{"routed_scale": 1.5, "head_dim": 32, "parallel_block": false, "batch_tokens": [16384, 32768, 65536]}
Below are experts of layer 6 (counted from 0) of a mixture-of-experts language model. Rows are named router (the router's row for the expert), gate (a neuron's input weights, with its number), up (a neuron's input weights, with its number), down (a neuron's output weights, with its number) and show model dimensions 0-159. Each number is 500 + 25 x the weight over its row's rms, rounded and kept within 0 to 999. Numbers have three digits each.
After each expert's rows: "gets" lists some tokens that make up at least twice as much of what it gets as of all text; "raises" lists some tokens whose logits its average output raises strongly, later layers aside. This comes from a sample of Wikipedia text that the model never trained on. Tokens count by the router's weight.

# expert 44
router:458478513505459497468509513434543517499517536529503518487519498491520507508524488538510503503502465495494524501511484534490482500505500515527546505503571453517477497511504474462521484519498503467497457519512506464466534466514475534522509481456458521521513509479515525470536519470502500488497478513472446520517460508496459543532499498525541502504467467477462486540487524489527479474581474539513507479492493511506507496517482503524495515517457527491490498531509528490470552477502517
gate1:514482558488489530543527511476503475436521507494528459494521469497461468472530444520519503477501486496546480484505510467528504536502511511526524548471499502492505502516524539499507480455487472549469491463472479479489573498507527486487520558470483486497523456500472486479522491473477517440476538429491535497516475502466482523526496505521512523479500491487493513509471496501494538507492505489493520497507498503499487472523494483496542507534455498488493457494512516500463492493514468
up1:526519446515504451499493496504432514546482465512537501543510510492508556504477498499492533497508485532478511529490485493497510452459489477497483463487532495497471497461512471495520557529502487487550468542554531470495462478507480480477510457529495504488520525481485518524462475507473495530522415539510492477491491505497526492467513473510498502476508510503497500537543478533489500511521485515521503516497490551507524515489509524482468488523501506449466520476519513514532518480490529
down1:508458487522503505447522515537499482520497529537528504481503520495510485504507480477523496482532550544494500498507483490492543524501473509523553493439525495484422466453470496508511513427500513496532485491571493482494492451496495444510487483511497492492469461478507489491502555507464502507497504500504481467460508511521522506468507456540489478498542488471486478497528494480484488506459515501496496516517541487517512496482495512472485477495517491525499511485511538534506535440498464
gets: "\n", " ·", "0", " |", " km", "|---|---|---|"
raises: "—", "\",", "\", and", "\" and", "\".", "\""

# expert 39
router:455524494461519490484474523482501506535505489512442514528491506510486491490505470490460497500541468515499547480561505476452474523489443473499509513535500467474516525482463488511535527518510477521484490498544510501512516525471508504524535512533547504531518483487481492485521473468477501507536527536507473443503442453499553514480496509525515505486473489516503517548512501504515465483477465495496467483507517474515544492518466485525469520508504524495454532511471538526528520505465520
gate4:476516513530488501460519505533501509480487531497484507502528490460467485520489482464492497491506530490487495470519496507480511478524487489524505521505484509491467512498485496527495463512511459537575480506453498493486429481431459471531490533479504464522505450536515467517494469449520504510503428496498494471540490490518510491534489481492497529474472501499470519558481517519527529536481503469549480509516465478517498549523502513473523503478503543460491511505501539486524516503520507
up4:474517474516501510519434475505531516489505462519511497469521477478525496418505490487544474463532509484466519542525559529478491502476512500511496494488509485522524483555453487482516469479534532472524501508455522457572524519497493506501518481508524477504528474480487470471544513503528504529471479474508483508489494489495499539537458524503492502515483470553527493499498475488521448500517497521501464507509533481533505479513472563501516522498487474510502504475466511488484506491513493
down4:499527519475546518505459548527545485519486496504511478513476473462502497491496482508539534504518547527518503508531521494523463484515512495474510500539527496489496516532529473475543504491483470457461514508495513509540509498470471553501486485514456514496516461444505531481489510450478481514474525552492478525476511488516497506494450484466501499529487564495478508492537510516494511466491546546512492479501483505538472496541457520523505479464493452524483458493525499463482502523473497
gets: "|", "3", "4", "6", "5", "13"
raises: " etc.", ", ", "th"

# expert 3
router:497497448514502509504479492506520497454523492494548510510519493538524482499553519504495498509532493476486535456548513504551500521483489518501486503491534535520530540541487503439512497487470497501522506478495465492501487504520533506485493496501510525531489517494502520502460534468467449463527484473491531481533551510463515508503490530495515536492472557498486491503470504559537520520513528504520519500491523482538527533509561540484499484502517511514545476445517496566488512506516492
gate2:483482493438460488489501511514506486458473484494511463465503508476528497477513502498507524512483508527458546471505472507510541493484478482485463535492450472503490507497523426511466494486497513457484467465516474494537494505504472506526475504509504518516500519519494494485542482499496528499531461509477505488523527555490523516467464513511472511415494542495563494540501511490504482517506521509475549512516473532535508467479538504501504521467510478513499514481563491512513474495544510
up2:483479525469468490513487520497452471478461500482490503470533514508540519509469508489515534531531499525496526499527516491526536485480496458491491550504449478510516513474462451518457484488490541501475494464492529470534459523501458499497482534472488464511486503464518510514546482513479466500511497480453489461533532511442483528476504472486483521448492513450514478526514500493493475517513502523436492534483496508507518492472521512499504513496498497484523530501546516540465502478555482
down2:508482529481560500496511525485500535532496487528551569525509500486532519547494515496550455533530486508496463497476543508500513507536459458509504509494477526511475535511472479530505492470491502538498503477495514535476446457457508480550495517502526515478526513475496483526465509445512500498498521512511504469496485504478487515504517438485459486459499479481507503480461515528520447524487492489520502523491531496505504526461509537464515514504521512492520506507516514512543512455485539
gets: "\n", " *", " is", ", with", " ​", " there are"
raises: "- D", "- Comp", "  -", "- N", "- St", "- H"

# expert 26
router:503470552510543513534499514525507513496454508510499486519517482504485519496490561473528500483470543500503530495501504456516528540528491452489454509510521493524478506442475484511509496494485474502530518470546539517503542446466507432527477513513493503484537509534471512498505484488474498503519520538513510488500539461497538535536513460501457493493537509493514519515514512508473478491507496494565494482495535446452496502537476498491530541490490485507487495502488531496454494465496499
gate1:455483487495441479516542478508474476525483519467489471539532438528462449513514485506475496505500483509519495486479535494486474501483419515527497539529488463526500482546510530500487459484509462466487479489534479549523499495509496503506497510503493485487508571546488486503507485497481501516509519491527495476482540428503495528505509498481502514498473532502478517479535472456448519533508512492514511496524516498513466500527533482481525457491507518476484456532484471508490497485480507
up1:464490556498508536518483512482505484468521520534476516485507567484530472501508489503489537536495532492527474467536521492466549454489494487526498514482529499516478489531520507555530506513486485495461521500450463516501507509467477500528544542501512518506529496522510489490520506478548492476490507516495484479461512555515442484477500555457477506570521516467483515484478499482531510501509498485527504517534523491497548500496519530479507498502509485529505482463495537476474469484480533
down1:495461500436513539491478487494462504528480523499505479466507502490479503472515486515479510496447515448489486540501468505445505534458505569498476493483535523543482522498505526502531493512435534467536493494522491527512506458536520521506505564537482520542536518502487484502476516522489468479505509486501493463476482480466473523505519477533518516467550495452482491508547507500526548509507503487477486503493513520513475491523500525479494465510490493470504484497514497497488535485545536
gets: " K", "ar", "b", " B", " T", "ad"
raises: "lock", "y's", "y and"

# expert 45
router:493476520498509415474526532486467473493508501475466508532506500550487529529507496540464501518465521463512540499499509493504500520473496508481478506501467504507499515539514563461532470504492479488519487556523522498511471515487492485516492511500520516539491503491479503492541525515515549484527507560462528502510500516472482493478514521554521521459515522502477521521510487481504487515506521487466490505531533499472539529517495484474519544456458494526508544505498501445541483447518501
gate3:480485477494530539514481518491538471540504497500476513523530495525482507540468457513481461529549469493528536473513530517495482488495512480479513492512491498489489454530477486503526467457500514525501520495476495510463484470497564471513447445517486492495457515503482500476525513494478526497485491528470522528437483500449479459482487478501481522484463512548529525551449471460474479522516477494492502501546476482484471552494505512476504492467512498489489488486464479486480520498471491
up3:483527449460537471510455522494491465484530471472485515531485543500517540500498471511552487519491485484509543518543498557482473516458478541541477516499495484524472504529567538480465497471505475532491462500474504492526504506524497496507514479495509468523504445530477526542509535506524487513462523485512538481500495502466514497491526533527522487514497491505521502497521496544508458486477467479528480486476531493499520468460470494522477555462531482503490509526529504496469481504504499
down3:510479523470497452500478484509525492473504565508519519456554501486504484539507508489535476490505486486480496499510529466530491505528472512479520483517506512524508504476532466460528559515534488511509499513465486497470492473509452496529513536537536490526467545506547493481502519531510504534470487478490493478522516506494489507507493479473499488518470509508477525508508517524470494507532507456530478473501472509486508479406524540492500509491500435450477481510527559482486479462512502
gets: "w", " W", " M", " F", "W", " T"
raises: "el", "he", "ater", "is", "as", "en"

# expert 65
router:499474475528532504512518485506457454521501473490485501530499458504453491518518500486503499531473474506512490491478495492515510526506478524509520478492502545497499490520489572520543533525527514510523465529549543548464538502495461569503524514501505522502496490482519541457485501509467517525513470523504477514522507479541493480506513499504517543458500463505507480531543466486480524519494503483489488467496505505521541509535521474535501508470448526491470535530521452533453495474481515
gate1:502483509497485440513557463503559506533512529531485513507462519500509520486505488499455494504529515511471496539488500511514479516440499505497472546528462525492497483475516495505511501490504491531496494514493486512511511496499506487508454473515477483486488520500495499463501517473559503452553483498463488458450497542486501490507526493465446486498500523451511502491480480484540526556503541469473527547551498504490525510491493516543513479493538516513524549491521508494527490459510452
up1:507537515520531538457458507503453486481526457477509489501550459494518487517508491476552510497503493473510494449518514512496536482545510504508493484480529446482483501497506519497483483500517485432486545460504530477536458479500472506507532532501528510498499515497488480541552495526470483507438512490511503522527481481523509497512503501531545509483468464525471485498487523515509507449477484526515464449443472481536489454520517497463487507525480492517466493501485478478491524507512513
down1:508568527470512475495483530490505511530494487479520522509537439496501524502473525505504467496548461479517527492480512513498469498498507511555490543507516531546487508490514543508503504488485407475460491506522480481511494474469497436517526504513517509502511501556500475512485530486483481486509513521505540519468503494470543503481485467494478485479482522488516527473498534487518492544468505522510518514547504482520521434497511491455473542516494502480513490484484476550470487522501489
gets: "1", "0", "8", "7", "85", "80"
raises: "999", "990", "991", "998", "992", "986"

# expert 11
router:483471509493477443481485507496504491477495494511541490531501452541513501518496499488512516474515515479473528470512485481497498459501560494534508474501481531468520518523528513543485483537473523526514493516532489559502486479520517505581528508506515521529460479525529499512523545481504514525533459522467529485529502492536498516553530493494493495531473535501544487504516511527494491506491539535479473479491496505493483485449527514529491516474510531475505494487548507507583489521493507
gate2:468505537526516478482487476477505504459541529528515466460507485465511487476496473514530480500576500518462459547506491454531527507510540489488574485469514463447535507498498506501455505536460477544495550476516515516474505491511490466501497509470507477474541495514497532493509526496487501484534484494475533512493499465516544501494497517498505513486511501472489509484531477523457533503493470486517481499530500509547462506506534493520490506499463492498483527482447508494442482526495493
up2:525511465460476540496522531519511494535467475489486530543505501516514514526503522489471527491420508479549545464505529519472467488513476538530430529526503531543467466514500493479542497480495509467508466533499499460530494472494504536490481501536506511490440481474501496496526487508515511474468520490535468481502485529477436487529493471517516498496502491527501487491480498498519496479501522515470528496473501484468554481484488490505501519514513473478507471526523502502555518455511514
down2:498539514492470484531505475509496526466477515489526517523534510479550514494458517480469525446515505531499516489501490464534468514458538541539493475480521491488513485519460476465453479518503540487483541501496518491510533516515494531503480520499506457496479484474503462463512482531474486493500532482460552523495502474505482482495510505514517451464484506458476528502522495520478494519490506453533498515493506493486552520465525473500486475481530422468520511480513542544464519468500495
gets: "\n\n", "\n", " \"", "==", "===", " | \""
raises: "M", "In", "P", "Sp", "A", "R"

# expert 78
router:520511489491486481572488476517517474511499514515498478538470491503481530522502555465506515495481543479541492545490502471479503517472482510471484524496479487508471454497508540503511473488498478467506519454504481504478496439520516490499501557480555507494568501496513554465523503490519507532481532530495563515500493477472512481461510517519502486505519510520474499494524507519470469522477526517476492512537522531481522531490444504477524528477510492511550479506512511473451508480505545
gate2:472525468447520517474473528507508504489502464514491493519468444518465509506470475487483468537554476500511492512500527489496506505504468508467567483514478537480477453531494520575512525469487489502544539487507476488493495476508505475473467471487487480503475552504550496457547541512477523498495497485489533478508514475554486476501498479531497463500520505516529493522460509441495490494501505505506500480481472540482454518456485482472527496498522523502485485529501478490495465487524506
up2:542470508518465473498515477489505487519477495470547501498533532472497467516525491471490478504495548510473508502524523537500476502506540523514414514522532485524533556517518488458475485470548500498492441462496479500514488554504475520518462494538486521472531448492481471526497469532516518513521450484505507509463519525511547491474486540476497503464500501482490481468516485493489518488531497457480511539478510492497538473504490520521486501506470482523517473512509503517481545504465493
down2:522490481541462488488544453515499542488472538491495477517503484472516512516492486537510559492494562538508537507515497530460489498475486541504456506481507505476525521496533497475525536503511476534521501476508479492488461535493511479522448493549482491455540489522534476502503533507496522528502504500533486513528479521557472508541533524495488531503489515487508534498551495509456472501530481531464515499502568524516529519508505490511473488512457496503516518474535499487531486519504466
gets: "qu", " P", " N", " G", " T", " Ad"
raises: "al", "av", "ust", "ash", "opp", "op"

# expert 57
router:528468522517497476524491517510502473474538531531474495534450484521488513499495499524494495487468491497469474517471503444487482488510498492503515518478490488522493479447506557471522488527488551501539491512563534470491545507484540516527500487477531509512509486486512487492573511526481486530554543556506526511516481522499467474466471526539521499478506509520506507553505503485492441488536526499500507463483504533490519556509520494454496519490467515528490495500509527494487493528481515
gate3:466502520491503541498504479466484502467506476494519483536496490508460476514486489485485506486491478468487519490462518484517458453485526492540543515510519492489529563496507459494505482458482491549495551507483530494522530492494482529512449532466547492500524487527545527547474463504461474554538482479490536554528503489458520529528482506502500499490517530490514486475529547495512453458514509478531493486491503508455482481506488489495518500472508491471499506487489507468470505539535461
up3:468554513519497493535548519454507507481509482490513496522519482533465487514479474504508525505493491475517491514468464471479490486505527485498532472502495496509522513501508494512482475517505509517502529493452520540448521492490475487494538527483515511498507546519434468475452505514443452526509487517470516462522496475507508505506445500499509530521516560542486504453495561530489474486463518466540535476504480518497475500505503520493507445484518512479536457477482485503457501522470490
down3:532483517528492464537502493536505527518464514521497503530504487472453537525495495512504514467510472498507475497482479509501523484514485465504506556479541499500520484497510470472505488502534449507492532514493485512500476533500492497494547511551532484490511507493538496498499502540501485459503483502492505448497537464514487497481484500512521523463514497523481518503486529521488567476476544535521490476487506530452465498447508533467441518444490479515508528505549485486419507473490519
gets: " m", "th", " | H", " | K", " | D", " H"
raises: "its", "ise", "it", "ar", "ite"